config = dict(
    d_shared_expert=0,
    balance_loss=0.00302,
    balance_bias=False,
    rope_fraction=1.0,
    init='uniform',
    init_std_qkv=0.0248,
    init_std_o=0.0,
    init_std_down=0.0,
    optimizer='muon',
    lr_head=0.00585,
    max_grad_norm=1.0,
    decay_fraction=0.427,
    decay_shape='linear',
    final_lr_fraction=0.02,
    max_steps=7674,
)
Below are experts of layer 7 (counted from 0) of a mixture-of-experts language model. Rows are named router (the router's row for the expert), gate (a neuron's input weights, with its number), up (a neuron's input weights, with its number), down (a neuron's output weights, with its number) and show model dimensions 336-447. Each number is 500 + 50 x the weight over its row's rms, rounded and kept within 0 to 999. Numbers have three digits each.
After each expert's rows: a language model's description of what the expert responds to; "mostly gets" lists some tokens that are sent to it at least half of the time. This comes from a sample of Wikipedia text that the model never trained on.

# expert 39
router:440388566438550559552471442573456530546496424461487442451472538537501442473547485526446528511549436474493459464421535474465514500419427500535570494636502519494454581553552474496548538514530410477508529546507426588475556515499463500470505444456455536406463468494473473523515545490521477454514424476474511513558565486511493481380557598445
gate0:467527537474547482564495506476467436568542473486615423506449474453576456577497466495459461437489491474406570461464531550531543426535434545440478524564423444520449458521631587537474433467465446483493536447481513558481469621499464466555400396495503604520466504461445522613474444509548483436533526502537514479548461501413461516493517577535
up0:528479552455537478540519538599555525452499431430522533464477455516399515512468447424599545491428503510423431468403523486574515469425502545483547460547520464575506504526465478487458480510541520497529488443501476492454540507477510480500515523464482552501545563545536514558422473512494526554384469519416440543605368578572521459486396441533
down0:482507566482464578587510529417458517492509558529510518485516446422520498398468465435466490423462579520463553478477415433473505546540554586479529493437548446555521476439499471603486470525464538496531439485464439459576495479464496507425483472498470435499580496569536566525420585378428446551540512474510547534548496468545620520484419485440
Narrative characters and actions
mostly gets: " love", " king", " you", " wife", " mother", " man"

# expert 58
router:457423503466525487563463485503471537543524438438507469563461535551459450521518490497486523523521451474490453505464495479484538542481500542514535521595554530492512577691452452496576598534507482467504449455580482473396514521475427461485508478406447481504532464573525427454545556485438515483506437433526503493536588469559524462441493530419
gate0:446492460469577493485443526470474496494508589458478558521509511428535516572573495438470433548445519446468601479491608519466544503551478521518457470593589571489498581636496471536444494422442510521510499435549610444512510482439495470480465453445449514558507488538443479520568568546492554438488518486510543528482546530489493602586506525516
up0:428485543525440555433579460544550464505542517451438503410545516460563552435492441498497500470537529526438439539441585598465566604523610480552462531629524447477502489460489452481528539475523560489475435466445414422528511506444440552593498479424531489478491545459535465574467409462489500515549548555463472484464520590512504346453475495588
down0:504574497525502443472504563606472396423483376538514517464451522467469528484583488481386568412497531551504381340463494506497525497451498499424452462526477503474513491425493542462485384511572426409428414542514421510553477577475626584386512491511457484548527502511486500579496425534604557490494493481531477431504450419456545486449465503519
Biographical pronouns
mostly gets: " his", " her", " she", " His", " he", " Her"

# expert 7
router:466463541460463492495455416594426541483479417539461481460499513534466493471556528501477485499555488463565586491443511473512466558357487448630505508478499584547485561521494409604521543500483432442507485543505414536445484542567529450396503411414459543512462401491498483515525541499520432427574389529479603576538631522516535527527529500434
gate0:512495549475426454477498482536462497505404477498498532486495540502475391501427524539470458615544613370491517492355598542379535544570444470529474493477403459518531529469462553430530539540493538543507553459534437517537573484551475462541453423504443537510668489461475467504518435487572514589426599566467458481633500476535491513445487505546
up0:469573505500585556509472442513548515469343541546465495441531518409478467498544451504520474601525526529436565537459414438497528509479572545477479490438542446508518489443506560533441463491522445540616597552495544582561450488514416470647539588535519537437446465472454500543469562458574489376422485549443550471448554458503523484415488463484
down0:399414391460515531489543477538453514581550477452483508499408443490469557537440521498536474516535571401496538552542462532496511510506503586447561523546520400495477551494545481555516486450550477457526553576465539452465443601465556543507508465549563517456483499411471565500501531499379492459424560445515472411501535556439535486459530521624
Descriptive science prose
mostly gets: "{", " °", " imm", " mm", " protein", " length"

# expert 60
router:443509557540497612582474465549441511490481505374396432486469488569486505498491482484487544570510509550486446583534532447420449551524459510541656541493485541524445529536471457432545533520481413454503501523556537545507437476496464529426547466535530520473398456516468463515549513463498524580499424454545552489546519529479475483394499452416
gate0:526572471484529454482482564549482600416489465524544537498505475489455503381611467503531478400508418518411368554459522424471565491618443485485581522592505561497561485406455527445569478487516522474524616550481661508511466491461553449554535510504472493530443457522570398496536536468488589485525519519552523470405576392471457452462530375449
up0:482493537572461532544472447513559404482523409482418463493422540506525482538573542492520503485535477385509529394415569508459502567535589470469497514518452492503551538590527569486593503469489500506499501496454447463463481515500533490518590522529541456441547505613552540538467493513456560486569501470434469564423585592488630458536466495536
down0:529434543538535589590507613541507463589484515476481531440456487436525451536582484444612461488407550449624569543539532511426476498632511535464491525505501522558464510537400475547527473551489442465478524497469408515578558496428561484518576498463415485461574529538433532536473530540450548451573509376508447590535459467509429513528487465474
East Asian names
mostly gets: " Hong", " Chinese", " Hu", " China", "ong", " Chang"

# expert 37
router:480498600460536512494457475497463555545504494496398480472472559453492517514577523489437452556504477464532485506523557537412418606501459590539500523510599484542486575520492471461567507563495502485459439573500506491423471470563508565391504455494514522471512473561466510496544594535552436494482364410507532512491521471518508495472530549467
gate0:438575500514423587426594462562471596605544474557526495565548479513490450420519517540447505456546524501468525429557499528454466489487462464564443478422567521442465514588541473501539478618487546446465488491539537452420569527498533577553471503514485524469596415507435494481493561448491412493450483497577442510487496570481407518484504509520
up0:513572429575463498481512466463470570470448508481549511485476515575515428440508414519442426520542541481540526495475466542573483544493589512455468496509466495505536552478524485486506481470474517456392515538461503490455513506517525477478389505533494540500414482434490563524513507492479442588486463509462478486598506485538480490549522560615
down0:462440425501480542458522500517480580556532537488540528449438488520505465462549530443539548462431468490439458538559529491511497538453479466421524513497478519515539517575549471441483422500590435461511632421478599457557540546487383532449465442484539576531488573428527439457454495536494492480500402442468492458551463588534395479440454407436
Biography, sports stats
mostly gets: "born", " born", " rep", " served", " Died", " Pld"

# expert 56
router:450445479458591559547560433546539456492432493448447348456531504565533426519565461612476518500532451465524501457522480466417471618552521540539590552609543532589452463625506536501527526529515367523571405531486476503418433486538521542442483482506499535475465458514533489511582541481475526444564389491503611516583549525522559491497560481454
gate0:549526455506550529522501454448556486563483493495470590460464583600449522490506548574504453496441444460420459508549449509528547487479447445545495580612511496565580433550501495517529603447487443485599501542547548540479444463499514495476516446472530496492480459474526523483526508497452446371498508543532497479517499557545498439469560498536
up0:507451539458498519528505483544522466487465556412479480498577606481470377438469534554473416482520511437521484563413573546646502404480474467584558507526404533433457496479481460506409500461500545431482493424574533529464503514423493636483460507456540464453526465432431549469524539530551464538494488561549484483542566463560547407506561504546
down0:515457555406528383545415527404621436504551478475534580510551614585525515604547508376523523501559580540497445512510448447522577467608544520533505508456625517477506535449445516529527481527518502469549537508550498467418577452558492488472540457473439494508526494509508444472575499480512461394546470529535473520527547504580490447568466550547
Party names and row starts
mostly gets: " Party", " Democratic", " Republican", " Labour", "|", " JPL"

# expert 3
router:413435550432525553570411484531483554466458409456435408459453511500492454509567507543445517518539376514576434498547613490416441503479456487533526603514497530505487461559464407598544540496534433487562510503570443598431394550531453517489536466495429564480477503587521514486579537502507484415499310494495490536598542434580553433445522467489
gate0:471489511550468516562518501534458548433512430558598512510541484357475435407478477435543488497495534503449443525538463516518503548535542481479486472445463473582536492550581391529469525522462477509473517504442377498437484478464553476504479525495456506437460550514472513522464491509496568514522552513530484539494546524461478518520484447475
up0:441518458518506496482359536582477456430524492598554406588504466522429509535444419462442506464484529482553491491518484509485496500585453569532510569496462531515540527531388449418505496458459514542455485540514450424486448525472461482511567540621448442484465540565535479421554526471400458548517499378609521491343472498539553524517407478491
down0:540555518496489531595504429437535590491498459572489463449595492455464588563486476612369519438495536548436623547469460469556500417468462496537587510518525452521495533447459531477499485406552486495457489410431473483483587473430526536531543509579511570533475452562496438468485566509437492574412451507542546598500456516406527595522479460479
Place-name tokens
mostly gets: " York", " London", " California", " River", " Washington", " Island"

# expert 32
router:425494488530561460494514455532484568507494442467496409496446514539536431493551481561427561620570480488558466465477493523406460541495576473628543549610553546511451528573533442536531576559535462427530487588515474535510443460490507551427521458450485498510475457533465487465542551523418427477500468468436529580494521448519566476424631497489
gate0:492435520596515487492591518550499605483478575488452481479480444527505608466539502585484485587502520518379522548512510468543574485453460451482425535506472417472522367421528419564512524521492483605473431470502522457457426508510561452462575502511506595562431497449491502456552488448499500539595483474552519510523510489508519505478452508556
up0:621383505495430606456429489550460553469483487497539489509528524532538478616492560424481447569463472557556530427548516492447499485504499544591502528455517477535481420479608575574501539532455483536477537536505509535524487503470451468470446483495512552546511535542495589502473424574533365506447574502543456466543499512566495476403463481527
down0:438522457454627492504522440459485483534444446466442461545486472579493582607479521460476438421436555446526440552569504659475488525471484484546541632550582609542469451504515388451468463503610483390506413499531424546507525416487491563472532579507464464537524493492465458445520530578480534464576566487516541435513563532548443532495462580501
Military and aviation words
mostly gets: " Army", " aircraft", " line", "pe", " military", "All"

# expert 57
router:465506472426569501505500450544447536503499437453457492397466564537493470421465531526466598536571503485494509443452549539474439618488486537488535502564591500562494548527566450516618501605500386482549520555487421541426436510537492512467479451451490490448443455453439459566487516549474379469572471462500590536573493544493467489484539572419
gate0:477496585639543572479544466491489549498459399473511437448392537530546535567462446424496473565547539516523515592552488502419573590482513505554462530588551405471444471509469497441464534497502440586630527511507509509464490531441427546547539584473542524551506449469548424456493487527469509514452593488465383514449388468547524491520518581468
up0:505490526373601468525520512552436536442521565479551450433512614488556456490425520537539556518580490472400489487446494484491484490650514418452504566517518460524490521513431498433506591526509443489517426567622524514501494539551489468485489584576484424519535464528504526424588450580617490533477469487563490429519496505576546455530470492502
down0:587583501528583472522403500548474492502561403505447609563610476412512449426355556407482500434503447502558528405553523540539465564472512516460520482467429506462502506485642459508521550339433520488575486560500475451459600386416503405411475527562491465529455491455405435507438522530621446481506454446526544590513516468521389541384504470454
Measures and sports stats
mostly gets: " o", " pm", " tackles", " MF", "-yard", " FW"

# expert 30
router:521456575526519546499516515521440544528569469458488415497446514484433409451517512543422539510510492447450519530497552493404457614374486497503599573537560452523537524591489486553558455481543530439597486525519546572409465457572572472455591505462447572449432448520479482527565502498515436479515379449444578549497483479453517421487540505455
gate0:521421542532403538457531499527505618409420606478435465510487636504534406414596505412454516533401569594570413475517464502459494448584463467516535475481537425486593593481410424509510504474449553470505456521526520443455605482504440449550476521480424616509553521508376482507514611455542495543461529466472438385473434475495489450546532476553
up0:471475488507580512624436547554513481560589449566466476556516432508537483407446521483504488478519479484576562355439465549455478453525491474577530467430521573481530533490545516349517484480470491431449480515404560473489503505472640433469467439533514472479452487537487518534578472570481484500522502597450504444420422439486479530455433546460
down0:460539514542447531568544455595477554443465495510461525582458459533482548466403544466471485541560493488607459433536518533589536490522415505484448430528510468524541490445572485518658546553601485521574611511476525453482540499493473529470527506514529503449476464513522542510562485537466513433587556596550452474508478526514483498466464425579
Political office words
mostly gets: " President", " president", " Candidate", " Minister", " Supreme", " Secretary"

# expert 25
router:462494478446559515544524459532449597499534483520531447407487553558443454525552462493395550525573524460554466520496546386410476572461502577530501465543451476577511608616545456639541452476579367456553512513498449552464442473569421495452533431475460568420412414508438502545507556519446419499553404476499568549446461537538549507454522558458
gate0:443410472459537569470593497464519500441563559459511516415469508501482522536471510558479443514493465471551593473496484500560603538384521478519508552511565514470570512524574526474645549517560425559559438494563649423600458480500574551532506501393453550552466524463529445563499532455471520450515528488539479475415469471546410542501503516544
up0:527500419499483545535503523431547435486564482564492546558494512515538532401454573482447466482509557473545510539535504451529512490527494544444478574507538485503480538567491408603531517590522515529430543527511490481456584429451504470377418408519449556456574485567370500471583487546560403490590467541530492400605498480475523488519571537485
down0:563526523469516381467531461513573517504515488528438580439405565559463515486533512445488536532538389532579490560489517499531551546580559476562564435477527554415466507563530446481581487560453439495524494439433490514576439456427427473460479474472520529534546472434402496469502566446523447451589605555530455569517532445422468469527517506509
Digits and foreign bytes
mostly gets: " no", "000", "°N", "00", "ō"

# expert 16
router:366409532440586565473486506564463606459473470448484448517313556507464393419558537435414497509576372428558546494554524440477469607420479503535612516501556574471465571500561436517523544501450380499521487526525484526476429430520573504489550442490534523505464472502495447478536495462546451490526396489512599581473470460543572516488566551518
gate1:481412507449583498523529452519475553464443547488533476564475549356552400473489531412534521530476485531519522420459464522500554386476460476496560499530533458549470545506394547424540529468514534467557503503548516492514546434555603423482536442522503431504483477525467539492463557593507573527438515574500504384490461478512532506513509479552
up1:395491512442652519518456559581469522431507482605529405439462508509440440525546514549504439508546392593435487433595505436576529509383590519479470503411527492464487555478601540454433545474529521541545497497466468446483517530572503375463420456490550515546494494428425438410404512444566493451385574559481540486449487527515488463460380497489
down1:459508561447451561578464555445446481494526580520519491528536521461600419488523526391492471523502496499478455528525574438465561585413566461411513395525443491488471443548519546523479487497500493430524487503568362433559447539560533449487536441515575505513524481531486527547546500556395471503518379486501470545499524570479597418506546415424
Ships, navy, table numbers
mostly gets: " ship", " Navy", " Battalion", " ships", " bl", " Marine"